python train.py --d_expert=192 --balance_bias=true --vocab_size=8192 --optimizer="muon_variant" --seq_len=256 --dataset="wikipedia_en"
Below are experts of layer 4 (counted from 0) of a mixture-of-experts language model. Rows are named down (a neuron's output weights, with its number) and show model dimensions 192-255. Each number is 128 + 24 x the weight over its row's rms, rounded and kept within 0 to 255. Numbers have three digits each.
Before each expert's rows: a language model's description of what the expert responds to. This comes from a sample of Wikipedia text that the model never trained on.

# expert 33
It responds to: Closing punctuation, heading markers. Sentence-final periods, = heading markers, closing parentheses, quotes and brackets, apostrophes, and paragraph breaks, plus However and that.
down0:140147127156156106072086115154143157143108088161124073145133146127134112119171145096129131114117121156099138159085088143099095133122146143118133119143141141104144149103124121132128121121108139
down1:107138139085099133085119139089104123152135138162128144104144148105116108115140169142108135098136097147136138137113165100123124124120163126121119142153145115146136124122110114133122105128077149
down2:135138124122107114108144108114095105111117105095141139122130151127117173100140169114105133135113131106109137112115136152115204123097156136141104113147166137126106126147140156100138072127106141
down3:081134118131150176158147093148106150076131085148130167112188121110128087119097119152138124112133125148107102097116136136108127165134140105107106123094102117112112159153137117156117109104177145
down4:120137109101120126127138093130121116057127108126117098137082104091090144132130157146150152101134148131101098113129143155137156120146138093109119125162145104131133116140078165156152103147077132
down5:101099132138116140136134133122099096111146123125164172151099149157134130138139107125139119142094094092113138108101148149112114157107135108140136109143087115142110182121076112110151114116133167
down6:168139105163180102147126125118131147135168096108100122176137120165133140132124148153147126162131167161106130146166098173096116120117108109119100120126155099113135117146181094144153084091078116
down7:127169119122127170140157144103153153151156149109138117138134117159151126178162153135118095144144133084120128149108120098147136154126147119125097085130133112147149154154099102121111116169113129
down8:138074162113141105114143104136073099046131110153153146166120104158113127167126136098165138117134080169149141144115138118115099130139112126093101097117143091158123134093095128127118117156127145
down9:113110120121129148150121119135116128136093133160068141135140122108104100112165124120141124114098113138104148133119152149075133117130139139152121122117164117141107132112126148187178111108142165
down10:095086146131156148151130085122172149129109152120101116107163135099109097109105124125133151116102123119105141121166159148116112150146094123122129139161135067131144122161105115110108089104133109
down11:117101108126144118094097096132145118133100133124100133095103139140138147152132150142118108123126127079130127078144137144099080133093157105123097158137123175175144111150156106125119115101119156
down12:122137149099168156158115093150118137106122166137110173123133173099125148077130131129080140136130103162134122139105114099116117122125117116109182146146109108089158148118110141143136145092115134
down13:131119109148163138169144078142125090096148113116103141186176117144108120130167100122141147172144143119144071120163151138124141132156144133131165165133169136178112122155117134154106156162154123
down14:122113115102116143165116110096106157125114139114083104098117129129150130135122130149144143134128157148098115116103168117127137107125077102145110124113173096106149126167133070138161131126107122
down15:116148115143154168115105146103148149155130118140108171115109189097129136100104122128149150120106131125136124102122204111150132134138144113123142155090109085166092138151140146099153118154113154
down16:125113149118127153089140087106127161136091131153131093129138158145136138126168107125141117159137118127115098126119127135122109146136120123084123144150154108146084134149113129128146119130124114
down17:132133140134129121126131128118142117157114121129144139136126149145065134162120126097125168163171120159130123132142092090138108131133122138081140081102097116128092130127141160119138149168131112
down18:111130090116135092108175101143154140108130138114132141143125120134148100123141086146136105109130125070115116138125120132124114087169123151143155116134118118092128128149159164118144100114159118
down19:182150114132075141109094117093135137157133128087177157104139127107147110110105124125157116150140146133179112088082117134107111104097115138135116115124168119116097160098148120116111084139144169
down20:135114134130135140110130101129134104140163126129159135141081121126162135117181133134115143121142110104149133155148121098097116106143134120138118138110115126143147100119149111138149099109124119
down21:098136120119154138123168140143133072161083147105089111135130140148155170084116102137084166148136124146114119159135128103124085144127147130156132120134097112118113138115133147117184115132147135
down22:144095137122133139113118145095163123110154147123097110102166119105118180114135139124139128126096183088109129160116176097140120145139138146102129101120107118125103133093128143150114119122132139
down23:126130125191123173121083103122101128116143103068110120123116132124117080127111112139138153134103110122110104113095185133156135148155131083128111122125140152113117132096104163158114136139134101
down24:156151127165117127126126131105170133119163168143149179151117134130122128099119131101130132152082122128151164165137078100124098117105130129103142114118086115118116148126143121123081121118135137
down25:149122092098080133157134190122133139104118131125101108125110088146096123166133127154163144160130154117142124118126096102125162083081120112168091126118134067141128133163113141130164094111116141
down26:179065141117116111135069148142133124127107123147135134165153141129165117120104138157140133132128115095146120172153112077146177175164159144152155087160117114126127153093129131114117080176117154
down27:134105133137152115135114114149142138137134102157118119147159099124140131145121138150140095137099119128082113120141148126104098179134126143114167106095160147121116159136172127145148134148157155
down28:179102140147089118140147114127134115129138117127120134169139114129136107134101138107119113109131187146086117138128102109158193083137151140126146145128133124146194108149166116121100133163089127
down29:100175131100094144110138141147180116129177151111099133131141132162135125154115106110085096118136176109128100125138081089144145120159157098096097190108141138144157073109100091093122131116142142
down30:110110086175119135152122121161108160090099144095124132058136140115080152145162134155086193129109155121138101186130120155144123104114141172097176150124149095088116101178110167090136107136124143
down31:140148119104135124104144132097116097128090091145059133109095096107103155121120099122123141101130123116100086130162130118101131147124103152107103158144115101098127132136136135148143133119091139

# expert 37
It responds to: Biographical and release verbs. Event verbs and prepositions in careers and releases, such as born, played, released, located, died, moved, followed by in or on.
down0:167141112119131127111145135090140130130145139128150134084161159108138124150132137125133114161110185107138171138122114158132104109171145157141127162127130102153123146159089097126120164151128165
down1:173127118134124105138113121094088119131118100137138119127113095122178161117134127101101131072121135140133111122118096150159120110105150166173146138130146144121163150084129136107097129122108098
down2:087115127131112128120116146160125096153161140094111116097116117133117114118150146166140129172154098144147075158104158150133136133142115173091089137122124116156122154099121094137121133155115132
down3:147119095131127092117088090127161137082105128116161113116155159157129126156109125133172112117130163101130087126104110102165129079146156134149157129118118128144103149132129141154137129104092142
down4:136123119071077117132148106108179140101121153105144118127131170122104183161166168127122164134165141123133165123131116112153104123127120131094125156118122139140125128159161120122145121150098082
down5:172138139108131105129096088114152052129157126123116143141114120175164101120132167121113150119108117169114101155102177175095121155111104108126175102094111105099110143129149151134143117118113115
down6:164130123151156163104102089159145082119112106132109150163119164172131105116091089111112084119121118134153123166134099152137138108112158136114168154171116133117107131119132107119111096138110120
down7:147133095111125128168118146103123122110115107126123120100105090168135092134161100138139114124119138142122121147164135094101152133101146115171145129131117109113111098125155097129116146141135123
down8:127132127126076146122136121133146119140153115094099075112150119154092122126175135091166158127121114126143123137144141104184192172140154069130149131131127158102096139101114117097142099128146121
down9:087149108145092114122123110136108110092129142092101117122153118121147162153115138143147123133142123131145114119177158080147158166123089140156143105095134105191108132125132154139137108103154119
down10:160114150105158081141096149144155114175083118115127124126096154127120115129076155098123171078134128127114139086134128121138135169133121166106160147118141160173132121157146164125138110172127090
down11:126094132097087142093088122113144157102096128105137115154103133150163139086086116147144164155148119096125111115121155102169102156154120170132122140092101099135120144153125154117153146082090164
down12:122130113182049162112158094140122097117138091102123140082160129094113098143122127076129123164122138136112144093160150158105148149167138136129140122122153103133130125149123144153111121135128151
down13:154118106117125089130163188132116144155131177134141152133155131143165116084131143107146130125121120100133147120147124118120118102127157141133096105127095115088137134109110105126121136135141090
down14:132152117140101104098131110108133143114106086146102166156139169105123166116135115135112128131147141137142089114143109148103145135134113140154087133105144124091122130144150155155164083067148131
down15:142139109134109091110093096110112163134126152094129142093134109135122121098172135152150072119120144114134119150118162110127190113119177092125139131176119090139135110124126136119117095135110135
down16:093139128110160157188156140134096098140132122108144160150086146095105154123105188138104111120174130107145145116112146100148103130120153122154141122132119115151130130188141161139114156147092138
down17:098123129119172109144134182103129159118129166163144124131152118123116165112129129124113147126141127110109169135115129078150120128123093137147162096094163074126152066123089129107134089110165101
down18:095131099149108139117118129153090138114099112153136131119161091117094164112127140130109139183135138139102124157137164114150116134113126162134111085116100098104120143117117167117138131135064159
down19:126123147144113132145148169105126073165112171115110126156176152147115132136126126114150164126083143122121134118152127146122145093130161080139142099118120150132146125130129103128089139103127158
down20:118098134167130157123094143097112132143120134124152110102166123110114124077135096110107143126112135110132134087137118151136173151136125201095121117122136096134153149107136113127129136163084142
down21:125165149114105185146167126173124158129107120139143116086140124133150129080116131104119194076126147141131136134150108077118111080151133116132159133133150171146151109116117125138115153121124089
down22:105135103095138126150149194133151135117145094106138107134061130113126148083153138104081149166100138117119105109095116147128093109136131108080156113120149107116112125119133134088145126147094145
down23:114142136121092111105082140124159062128125132157101111082135124147117118095108136103135114099107164099108149116131176160162113141127143114095128108120135108127127093138093143108133132101108151
down24:138133096132128126114121133154160162174143175132163119111112094110155105129103125097126133105142150146159128081144124178163112182141130108140169138093113133107104115146147124139120132116134135
down25:142138139122130126139113156133138095119116179228149109128116107125117167130162108153125092138110116151106142190117129127146155102143118093105129073123132150155112119111135147131140117120154139
down26:149139084152116116132122143147104117120139111121095129116105183177138143147149165091140122124097100135093132112103130116139140153121135120094157134085118092110143175150137101125155125130122135
down27:088128113098140115140172102164121102140182171130086106129134150142140141148101117145115112096133167148112113096079115118118122136141118134113094125115127152122139120166129136131136127131078129
down28:149118083118090134120161158091135100143138155118147061153134113128125110137139088158127134123128134130126079102158149114123140116114081121094076141078141110138145165133152133141113129130109136
down29:146091130130111136115138129166080100103125157113123110135118111112182118072121137102143121133138108160125133124110130090151101142112169137117164117128119126130135124158117106126140129108127120
down30:093175126146115132101150112114107166127159080109103168115126091113111106130133153093149106105109150105145116147127120127145153146141131114093107108108088127127093107096119112169169165104124113
down31:125111101133096156147128143148117138164152113096135125117160098136114109153137105124116104126110147121073126087154157091133158122168170138093105120146140161131142170134120140151103127102128135

# expert 17
It responds to: Institution and group nouns. Head nouns for institutions and groups after the or a, such as government, University, League, School, Institute, election, station.
down0:122144109126117124142121166147101127167126155169113143160143106143129155111154129133129138127126076151109147183140142133124110148178187129132147129132171113136107128162115119162079134118188060
down1:097125123107156146162096112127106106108121137135128179133112121107158138157121092111122108110126127153107148131155163096110102107111147138146103127118135110139115138106099146106148113142127148
down2:139128113088148110112152148125111081109117146114060142102094115125117146157112129148080135099133164106112128120137098148142115114115094147104115134116159115113094148112114172126126118125154139
down3:104165165100115115143139109101130107127090106145105132111155132137129135114123119104138163128171128158140143156152106114161129123117164102092145118149111143127113147163106112104145098082182147
down4:132104109081188142124127137129119110141115132116139099147090113088155119124136089141160181172093133191164195117134110124105125126158105097113136113134128155134126123144140161100134103134096137
down5:117126113104130111113112106116102124127139090108131093084174140133138124081118118115152107155124132115122170143131162117146124097156138112122125082155073132146147132151106136145116125088145137
down6:151168113141133131155109142122144117119148096146116161151098137099131164153155121111150130115132133119115152150132112127082110111146132124163101089117147075113130117116127156122120170126154090
down7:136099135144098120114122061085111128113145156091136133133153125092129082108122108124124106116118077119115137145160118108152143116098103152134109108125132124116149136084102148163164104103137139
down8:130152135084140088112139099117159170136130122126111133092128136145102164136125118145107138115084145108146112133178121114142112103111146098164134080168100095143103134118116137135156147160155145
down9:121138154108148119164129108151131096115104072112149141144134105136180107121145155159127112112120123102128127168162118184130106115147137130140158131140138125094102096114132122109137080166146114
down10:108100100148133122127132117124110145109092136109129145110116150104109077117121132134111121131121098118115128114128092101090131123192135180157153160168139106089120128132110155106140121104108142
down11:180120146144104124102165128115142132143089107155134116090128126186087103144110145118121114174126142143133127134141133145161133133091086144115148151115138125136129095162094167118111149149113165
down12:115153112111117140147110131089141121125075129124178156124105126151065134132085177139080115116082181145133123142147155144115104154108120131185132150165139106132160146097118143102113083135121132
down13:129131113124125147143120150101120070142121124120163116146115151136131138125164159134119122172130158112135090151145091090138164108126090133141161167183107169089152092127115130138146122136117116
down14:142124084094109112120120120131167104101159094145141102155128131111118137140145109150160148129091146152126135161104117117175150109108135097106115123102134154129093139128095157131108090120089120
down15:137162126107104100160146125134100123077147140102127099147111130138135116117089097078094117104099114150167156131101146138174103163120134155103096125078087109104075144161128115106130136081100165
down16:129123142158107101149125122128119115151172122103146102178138143129138099084155149141131093144154172146102156113127125206147117174126136080143121159139106104087132099146125093097081125078101197
down17:115122145120109134118128145125101141135146114151127150153149129111155111126145107077112109085159118165125151104196166125155143091151153143132164158145138125152048124114096123158150163133095121
down18:140145118110140156129119125155156123120132092086124136141111110145104143109152122065097142104112120131168127116113126111110129165132130126145137103115120152159172105135130102102143157157111099
down19:158152154095165133104121169139135108112166141146139077108168169121081103143134133097111140159124129144153109170139104121141129136143137200134157100125088123128144126150131129144167119119129125
down20:139070110129130152122124160145107177166138140141158137140103098124166115110153099131158135119148133111119074106085126113091110106136145137135131105114106181149163131154127161121123108130152093
down21:134159181145147131132111125134168091152160116125156097065140066187138148118165123132136143105160109143125089089140133129118123145147109122084087159138138124134137148137132122122105106169080178
down22:144148129120172115121133113132120131115132096169131104128105124125120125136115131136088193136138099132113120162120148128158167098100111123130158190096123148116135122127135106152143179111110138
down23:146162126139138161100123110110108147121156169114131150111133132132158117131134085102158148157137131146143121112124071131110123115139087155143097136083133142169131145104147164136161132094160122
down24:138112138118116075152150153147121135116085148108122116134117151175107140106166153126208148112122135137107122126162135115085112143138076137132151080144119099140109124139143153119168085104081140
down25:115143105143108161141181109149115169074160140110124143086155140139119146168142174130083080119152120115143120103169147149144138161150107128122127117166136108079125102119105092122098157141134149
down26:149145143102135139143157131161100119121130125112131104129130156111142140126148120102150146129077126095104171124124135098134105164101099163150146137165142151049131074139135095164071106142085157
down27:149121125133131129144152120139120181104132100139122127118129125102169161150107101097132101154136164097090105142140143101141138181139154150104090140139156140148114123114129154125161149119122139
down28:109127135118122103097145142141101103115163159123147123115119146156174147113152142091120104135087150128091097149134142100136136148109092125139150136133125121158143125134205139180138143104090140
down29:126106133125155122107124145122126078120086111147075102132122109146138148168123135125090154094151099121101118109152110161089118129149113119114116131162117105094140136143103151112154138121110146
down30:110101142103160095154118106121155133138108145125150143138144138083148135070080177137133171097143129105152137123149095146118139121129144113140124080103137163118143136118126117086098144062125142
down31:147138096170146138131163160101117101147133099145128091148093117134118105136173146141142145132183168152132108102150114169141121092105171100112158114090114111133103183104114154128115115149129159

# expert 28
It responds to: Table breaks and -i syllables. Line breaks and blank cells ending table rows, plus syllables ending in i inside foreign or rare words, such as ti, si, oni.
down0:111134115074123131145101087126123119136121100160093100136114090187120124141109159127154097161060093176147112185139162116093103126094098089108117107174146127125168093162115134135132136136111111
down1:117132145144120132141115134137114113087117133163133184120121108104155105129092149132092112153101136108159157108180121113086128083093136132112127119099145124110124146100119089106158140089122149
down2:127131160116092138135162071156132154138149121113107101190097103161120195170104075102111146109160161138150118119154116125129156122135131123139156136136179125115123133118098119112113109118146156
down3:132089147134115176084110091135127126113161139160097139106096155133123144146139146136125107140155117094104167097089105129131112139118106110140166135177159117138115133098129098184167114150140152
down4:084180136096135142119130122077095114101095134118088181125133141117152136089107116137136077181133176161121133116105152144125091122155119154113088116102100141099107154161173089100122159143102138
down5:138120122110157115182102112109117135119145117157110116109131116149099136143143154137121134147119152146129124089139112111167123119122134101130127153088145120123120081155111108143105107107077097
down6:103125116171123124126118109148107109139110126131147139122147134109130090111179135159124162159120094135096103136122147122170143167125136097129130143112133096152108140126136143092159132097106115
down7:160131179144149119131091120122125105153160103107129131132132118143143102169103153105127150141139122131089110147134159141100108150164156096145160101101119072153138082121139136155148140078152139
down8:153100157109110140084143108108138101128114078141154086096150103153157139094087133099116102113122158137153124116110129174152127099163154145122165122083137086123160120126169152110114147162104146
down9:140138150157147106109148120139154135058140160146150156085165141126107109133141171162171110105094141103148102125116123103119166161122127087125146124107163126125095147075118113141109129134101109
down10:125082148110079131108157159111174124114131101093116129153125159134135125167143147097173140127108094180120118127106152107072126124138142098159114113153155135125115127117150135168163096144112130
down11:120105116155129125118108145131112117137159110153148118180111110142151155165154154121140162139144108132120136122101117168067148109096136155112111110138161128152156110101103102138099106090106115
down12:124124132139128165126143144127128148119154177095109107134170096106136142140070130113125126098171130098077121150097124093113110126143163114145126146169136125168123098122111144129155154117127095
down13:120157150099139135115124132133116172126161142072138113154156146150142076088151112111127147109171121143103081122126107148131155119139126152142144135124137151163093127108133119162099154121130122
down14:103138097098136119124080149114119128122106150146106122102111128137167126114117145119116089090124092132096110172114123101126088126153123119114146172134165142103150120143142126112134088149142074
down15:161149133130153125122145143138091104135102099126104112126090148138132139117164192141127132118124171112130153140103142148111147118159107158089154141121095111124109178120132111117126130149148101
down16:099104139122128168132119135170089098090132128079161138111125146102164184115166098124118152136134146150164159102161144120124103137137115148101184180136172144153127117098132109146109117119099144
down17:127129127122082127103084149107126135091146099135104083152149113163107101147105112120130096111105163168161095129143136074099138118186083098126191119101136090154118138148123108157120120142132126
down18:128099140117125139112119140110132132115139109112135117163163115179154129129155112153127161117066138122170101128144128124153108170124110128111136125188119060129102118138142112056138129121118136
down19:118117099158162129132149159098130130103097101135101159156163153119078116127137110128148132148105106130164131143122132124143123144142154151164121133090115132107121120078152108130103131111193079
down20:147117135110130158093126120146126158115151128145145093135118122125129107130173121159149126130139126118143064136168171129153161151139110125147131165079147141120112139135127122104147147145130112
down21:115125197150150112201140092124114159144129178103113105127122115118130143125141143176128154165128146105124103144145109078151107178137107116150119109093106155148140146171123135141138131141125144
down22:128089134093093141171085103125139099165139167135069172101146182142117083097151102145136124114135158132098104154147141173153127135137121130124138137135126130089115145111147103135075110104141092
down23:130139117119166124117147138121101083113169113165094129121153120155124108136130100085116123137110118141128134117140112128122121125128142091102169107112138122094127132141145126101072103097125146
down24:129120112118133138138123129153143119133131120132112179135123102148121145120108131138123157144130098088107132108135113107109111146100108159171132107109106134101102121109147128082175119160128127
down25:090119136082132093137124157125108127146098148116142148133112128152105120123127113204122119135178147117138116123136131095118122122123080127122096102129139121145124124089155097101148136096138120
down26:146128147096148134154160138035102116078103107154111107095119103128091085143153160083117090125132136144149108105127153140133146135112137130142110100164118148118121151149185117127152151158105049
down27:151140146140115136141115117141113150168137098119124100122150192120125151117134101145200161088108140137099107134122141115141158143121165099145119110129128120138127120179112097137116154098118104
down28:121110145101138125121091125149160127136155157125133118185128087139158166102136106100118118186162089137133114118143135109143149136119146124160192091168163098151116089178132088120120121128125107
down29:137115163121114112117090115148089108113094130115127104122142112120144117128163118135147067145110105158136117135134124156115101119081105116132115100120153104118079145151106132153125103097133121
down30:136136129099138138162106136079092122129140105147112144169135130121123116133153110146097084149135141128148098136129148119076120114131115121130186117158114147143123108057105184166173120133138139
down31:129139104150143161128145110103108136154110075143163089139155140099155130135167094133152154125152106073160127144131153119147143123173156109103082129107152126129124125132113100152124109152142133

# expert 24
It responds to: Consonant-vowel syllables. Two-letter syllable pieces inside foreign or uncommon names, such as do, ho, ta, po, plus line breaks ending list items.
down0:114181088127136132120123120106132178122180124117151144122113137123111104136142144136123150126129113162152106118147151139138166141132099123147140146121168116137103155122143135107156147104139103
down1:117122101157134115117099170114124136160157157121126085116129110131132131152138084127117130144138174122135149141115124106136124071178093104149140135140128177121104104153101104154154111163127124
down2:110088127141144170102139171108103117125151101147095115142131172131132149093117108110178101156132160149128149097077159088146144138164109123116139118129122135081097140119126129147166162118113105
down3:116150166118116136108085126095136097127111135082116135144119096115154154093105157108153096087117096120139138137116113129097104153117144134138083174145146153087142088093132094128138150161138130
down4:122149136149100124100111107145091120148179158167100132173114160137133133121147146127095123093124095140099114126141150124080118138138137117088172105139174144176102080098113107126136108122132082
down5:163147162134132166098120111109114160091126116120150120106117151073104130105132126181158117089134147132119164116152100145107099137117109157121102180110152142105125147146104125130157134153120119
down6:142146114075141175129148131136117119127098129116058172157135150138100148102139074125091142108165122156145125144102107163097135135088165150126101136150095095165127153123140119140131155120148114
down7:132142102153132110142112105110131164106116128125110141145161150133121110132088116137143163131178110134076126137138147134128137126112101160142115156138146171118115085147123144113093087149136124
down8:157096121131150141140176128150172130101171123145149130186100133133079148144107110188119141089124166126134109142142152133148134108191141179161173089126134135121139113117130081102101090175129128
down9:086188146126148105140127117115118129118154111147129081139087136088154148193114110144133140094114102151125160147129099140103110142125119113153151123111139140135156094173131139136099075146146102
down10:150157152122119096112127123119132168120129165117117100160167144117106165123131122129122109141140130129095088132137097135093104126122135094192149136086119114095125107110175115134130131147132132
down11:099090146105147172111126140153111119127165134127130154123130166119152134164148118142176095124099165154158120124134185135134104160128129097138121132095165119126138106145099130139088137111105112
down12:114149128152117106123119110140129141096112126084113106170084119135113149134119102132135153155118149093105122145153154140185135137144115143124085128117158153121138116125142152136106116172146128
down13:178123148157169126150103108112127123122156102163110169089178169119107144093127139124163136140113122151130134133100097131155155112128126114148095119122147137131132133121147122159097109151162094
down14:159130089113125128137126127085142151108132099149115107146099137103137146140090092067105131115162139110139119131110109143146132135158120125088127124121145140135102120135124099148118095145107131
down15:141133132127158143108129151096163144146123136183119153141106133088206132130135156111143159129092081149118151132162155139112137135144123139111108160124148122148140110121163098161122136130083153
down16:164160140117154121112118151167133143122120116136115145154126105167138089148116170124146117161126116105147182111137152110107197128118125143179130095143126133132147087127093091133127097124125151
down17:105095152112142095114113141131069188118110107129104114102132120135162119162133112118124141129113136141130103110077093129137142130132163133120180115132118129147119166135165137148124151171124175
down18:115111098081139145145091120103089140161125140154120143176099135160111125112148112112157143136152142145088096099120158109141154084123095115108160098124179169132125135138152106125141107154104108
down19:117115134151105080123118111153113067158123144155145119121120142152099126170106117135117131162126098170157166109158113111156107136081157112133122140120104099115151135163095143150120146093145131
down20:138151119164142146104140137125095105110107137107100125112101143117125158113156146162112091121122141114204140118130141124117158136130087123096094138148118095146153117134121110153119136106080115
down21:087115149138113118127106090133088145084095137131136139141150079123098114125141141144097158121137093136076121105099192118129152090143127101119115125114108140145173119159139107129136190128103131
down22:145142117149130125093136119148111131095142122081126112162105124150075127109155137126097118140164124123110124144167193111101162153128121148125083127151122065079117151099095111132151139137117150
down23:120113119116179103127170115105132140146135122111139121126139118157127174125132166110130124094132110151143127112133100145159087128139145106073158086148105126110114109110127102100175125148094107
down24:096114170104077121129165138128137150140125163104131124127148140172153148131137107126121127130105184109161136087123132120156120139134159163078143142148108127128156173158134093079156114081115137
down25:155095092146145146094120112096098104155135120145149129118121106110135132082155133140110124105144122139156128107107104116149132143126099162140110130123165176109159127149141154157160127123138141
down26:135067091102146171134132109117118126130095126110109091118114131119060138068156094136109155098122136136123122078162191120156138140112132139139156121110137140132087133127084086146078107107125124
down27:134156111126143131138093127130095087150136117144096073125118153099118152128121080108100165168116123152148166119138133106102169144144107071140171103124111122124121106139116126130094108105116107
down28:099142137124149139123120122134118162124114146128142075128095096095112154143129102117137131111153097138130131124131090109140189119112088119136118106082152112167175097104147175198133140178123204
down29:077145189146110163156126145131133134104151156132086157141114076114113155104097108140168096070123114135093122116143171120096133089151139143156171124133136127151120149110112134151183082126147106
down30:155102131138140167086153117147133118138148147187097137117129171109150145122194136145167097118126113171066122107094153098120150157181083145090129069122145128164113113140165082139135099160084134
down31:126171160129137147145145126119139099152126118127117124139085146139094163094107128149145125161125174111136135096110135156141150121153127116095160132116129104149106099142118120148154129164117064

# expert 23
It responds to: Noun suffixes and endings. Final suffix pieces of nouns, especially -s, -ion, -ation, -ness, -ity, -um, in technical or scientific text, e.g. hepatitis, germanium, monasteries.
down0:169134086125127142104131150148134116148114129131116085135082112113095169128170118123142113138149197152117155094164190153110147183131111148098111121143149113121100157091144148109153114163121114
down1:138156140067122106139112106122145075144105144092171090129098111156132117152113126107107163108117162134094085143117125161117169105103162096121124111115136124137139149139130116143156146140141092
down2:132129104096148137110145131121105132134133151121155099117131107149154162151199134148125139121155156167139181141151133100103124122157088127094156109155128122099133116133086124103139154151119139
down3:135141128112140164084165142116148115110141116115145096110125137144136102126109150106114136140104132115168098168131147154102137167099147114099156082119132122112145107154121127149146082139149107
down4:157146122118097139127150093115114133138148138187139165133152176151051112118115129139117140121138153138152134158124137139140127199147133127150162165167154100108143125139123118120091105104121118
down5:141118151125145129139112145135121086117111099120166123141106109170089113132174156125081150159068157095129157110139122168120125109162125119156131144099148123109098100188130138116111129164148114
down6:183131151152083103079150124118132131136149062110163119158131136145128061117146101128154138116074137104144152119115077153142160141115121105119104108114145129126118108109116131093120123150142111
down7:109078140161182137150138128130110089099098107142159139091122131088139154141140142131143151136173108106088123110113153121086112095143123113170135097098142111120134149139144129122157115138144110
down8:148129101133089132127138089092155097121114124110141175131129115131112135123154138129086129165112110145147161136165168108057121093183130132118117158162141093104119120138152163164119137118110170
down9:108107108117096107105132097152129193101124145083149102129143122092125114162111122119111139099146108136116130156138145133107124121105112136139122141097110129117134080085113153155148118134124145
down10:112157165137119138137103120123165094130111112095088119182105153134114160112135111136125070116109103137107147140150126149128170147126110097144131129131111128118096152175064134127147144139114121
down11:144095138107113110095145153172122105145151154133129124146128106135166092078142162150078158159137129118141143167099128169155135113153111120116182113144141134143126139155134101105137139125115111
down12:139131136162111126135104128151110117156161126128107120086128136141127082132140082132086147077093159099172128143135121120147148114127106164098138178118105094150150112149124115059133141107135120
down13:127120124153135146140123134087164119138135134135094152141119078120134119148131144159125138132123138081111080156103125129181140091178121089095137103110137113118125123098115152165130109163132079
down14:159150121088073137135125116127111135123170108149153096109102115099146076111131092177116092109137135109127180118148138133181124160161144117094143109136102135133095115128141096140129138114130134
down15:135160119099102088142113090139159124159142115130091140211135130116100112114173118163131088141115110115114075147130076152111136110143151118129137118127138159118178160115073133123165103115170108
down16:143114120126107110140143133123116137156144118112152127134136127140127152096138093136160154107074125163144127133121114153158146088164112132103140117135116074130101148136135117158117114138161129
down17:160125127104141172126096108112145120137090129126146101121090100125093148114149129158144158142152155115134104144122097134178141140120148091135093115136121115130114137125099138170114140128108121
down18:149142086123142129101137117090171133103116161098127075114116116138129098116109166134135152149166120114072147144119163145131139132137133121132077149087133080121075115109154139144125116127124083
down19:106131116151110138125088125077135127110111141135117132099136120153140149157112120102180137113158142093146090099144190102164116120090119125138116120090103088163150104136119116089111126139134125
down20:108128119158131174117123123129123195103119083182120142142150137162103135116150125152114116135102120149170117160164145120120146113120145126131093162111099082108087116096103113132109093115136106
down21:144133122159155127116079158153114103133137120153113140123124113089146104142108134099114167156114113127155120117160142130152129143117110175114103146145165168196087130112117117107129124127117130
down22:117165146136101162123147073120139137097121163105139140152070109131116133162143172126109111118122119101114139100120164130152144103100105185104110113098159163150098152143108112155163120099106129
down23:138090102129130153136108155145123076098125104102152143092124166123121128108164116170121146175152146107136097138102121111114094110137104142141132117148129114102113140164099089110161114132105101
down24:134143150145136152111123100152084145124133136149173104104109148099145122127117140132111106144092117158169100148153120127164130151164068134087132131080160168115118100167099172177163097160145166
down25:170143136104141125121080140137096156126131175140140113166137143113109183118122185106112135144078104124112109149127095134154138115136108122158075152127119135082132133104135119204121125112116138
down26:116102129133107137118138129080113089143080155124140113153144118132146131105163131156113168118166153098139108138177130141160112140154143117127175171125109146101133122151087166107158113141115109
down27:125132149106157124123120107143136115112126122123107152156118149165129165124101132151146101170151090160125134102103107179127146169136111160102151121169155108167120106136146123121135143130077130
down28:113146146129088143109119153129178114121130090106143115105138106172150120133125146159106106145113148164119133127135079161095148090141146088116083134168127181090174110081149139154158159167154076
down29:068133171144168118123170141186151184119128137150127148137192132136126150111126115174151136150107117150108075127149147128103192133115121174125126135088129162108120116151132093139116127145139135
down30:147120130101121128125108076132131091123096161132100132125174105110123151119096087127127126118135122179101183179125131087120147113103168127162162176112153086138097147140108082143109163124123117
down31:158145087083122142115104110115110106153137103097131101133114106111080135055134142130145160157124182114157094122170149139128163131171162165121114089121158127149150130113210113101146172139138115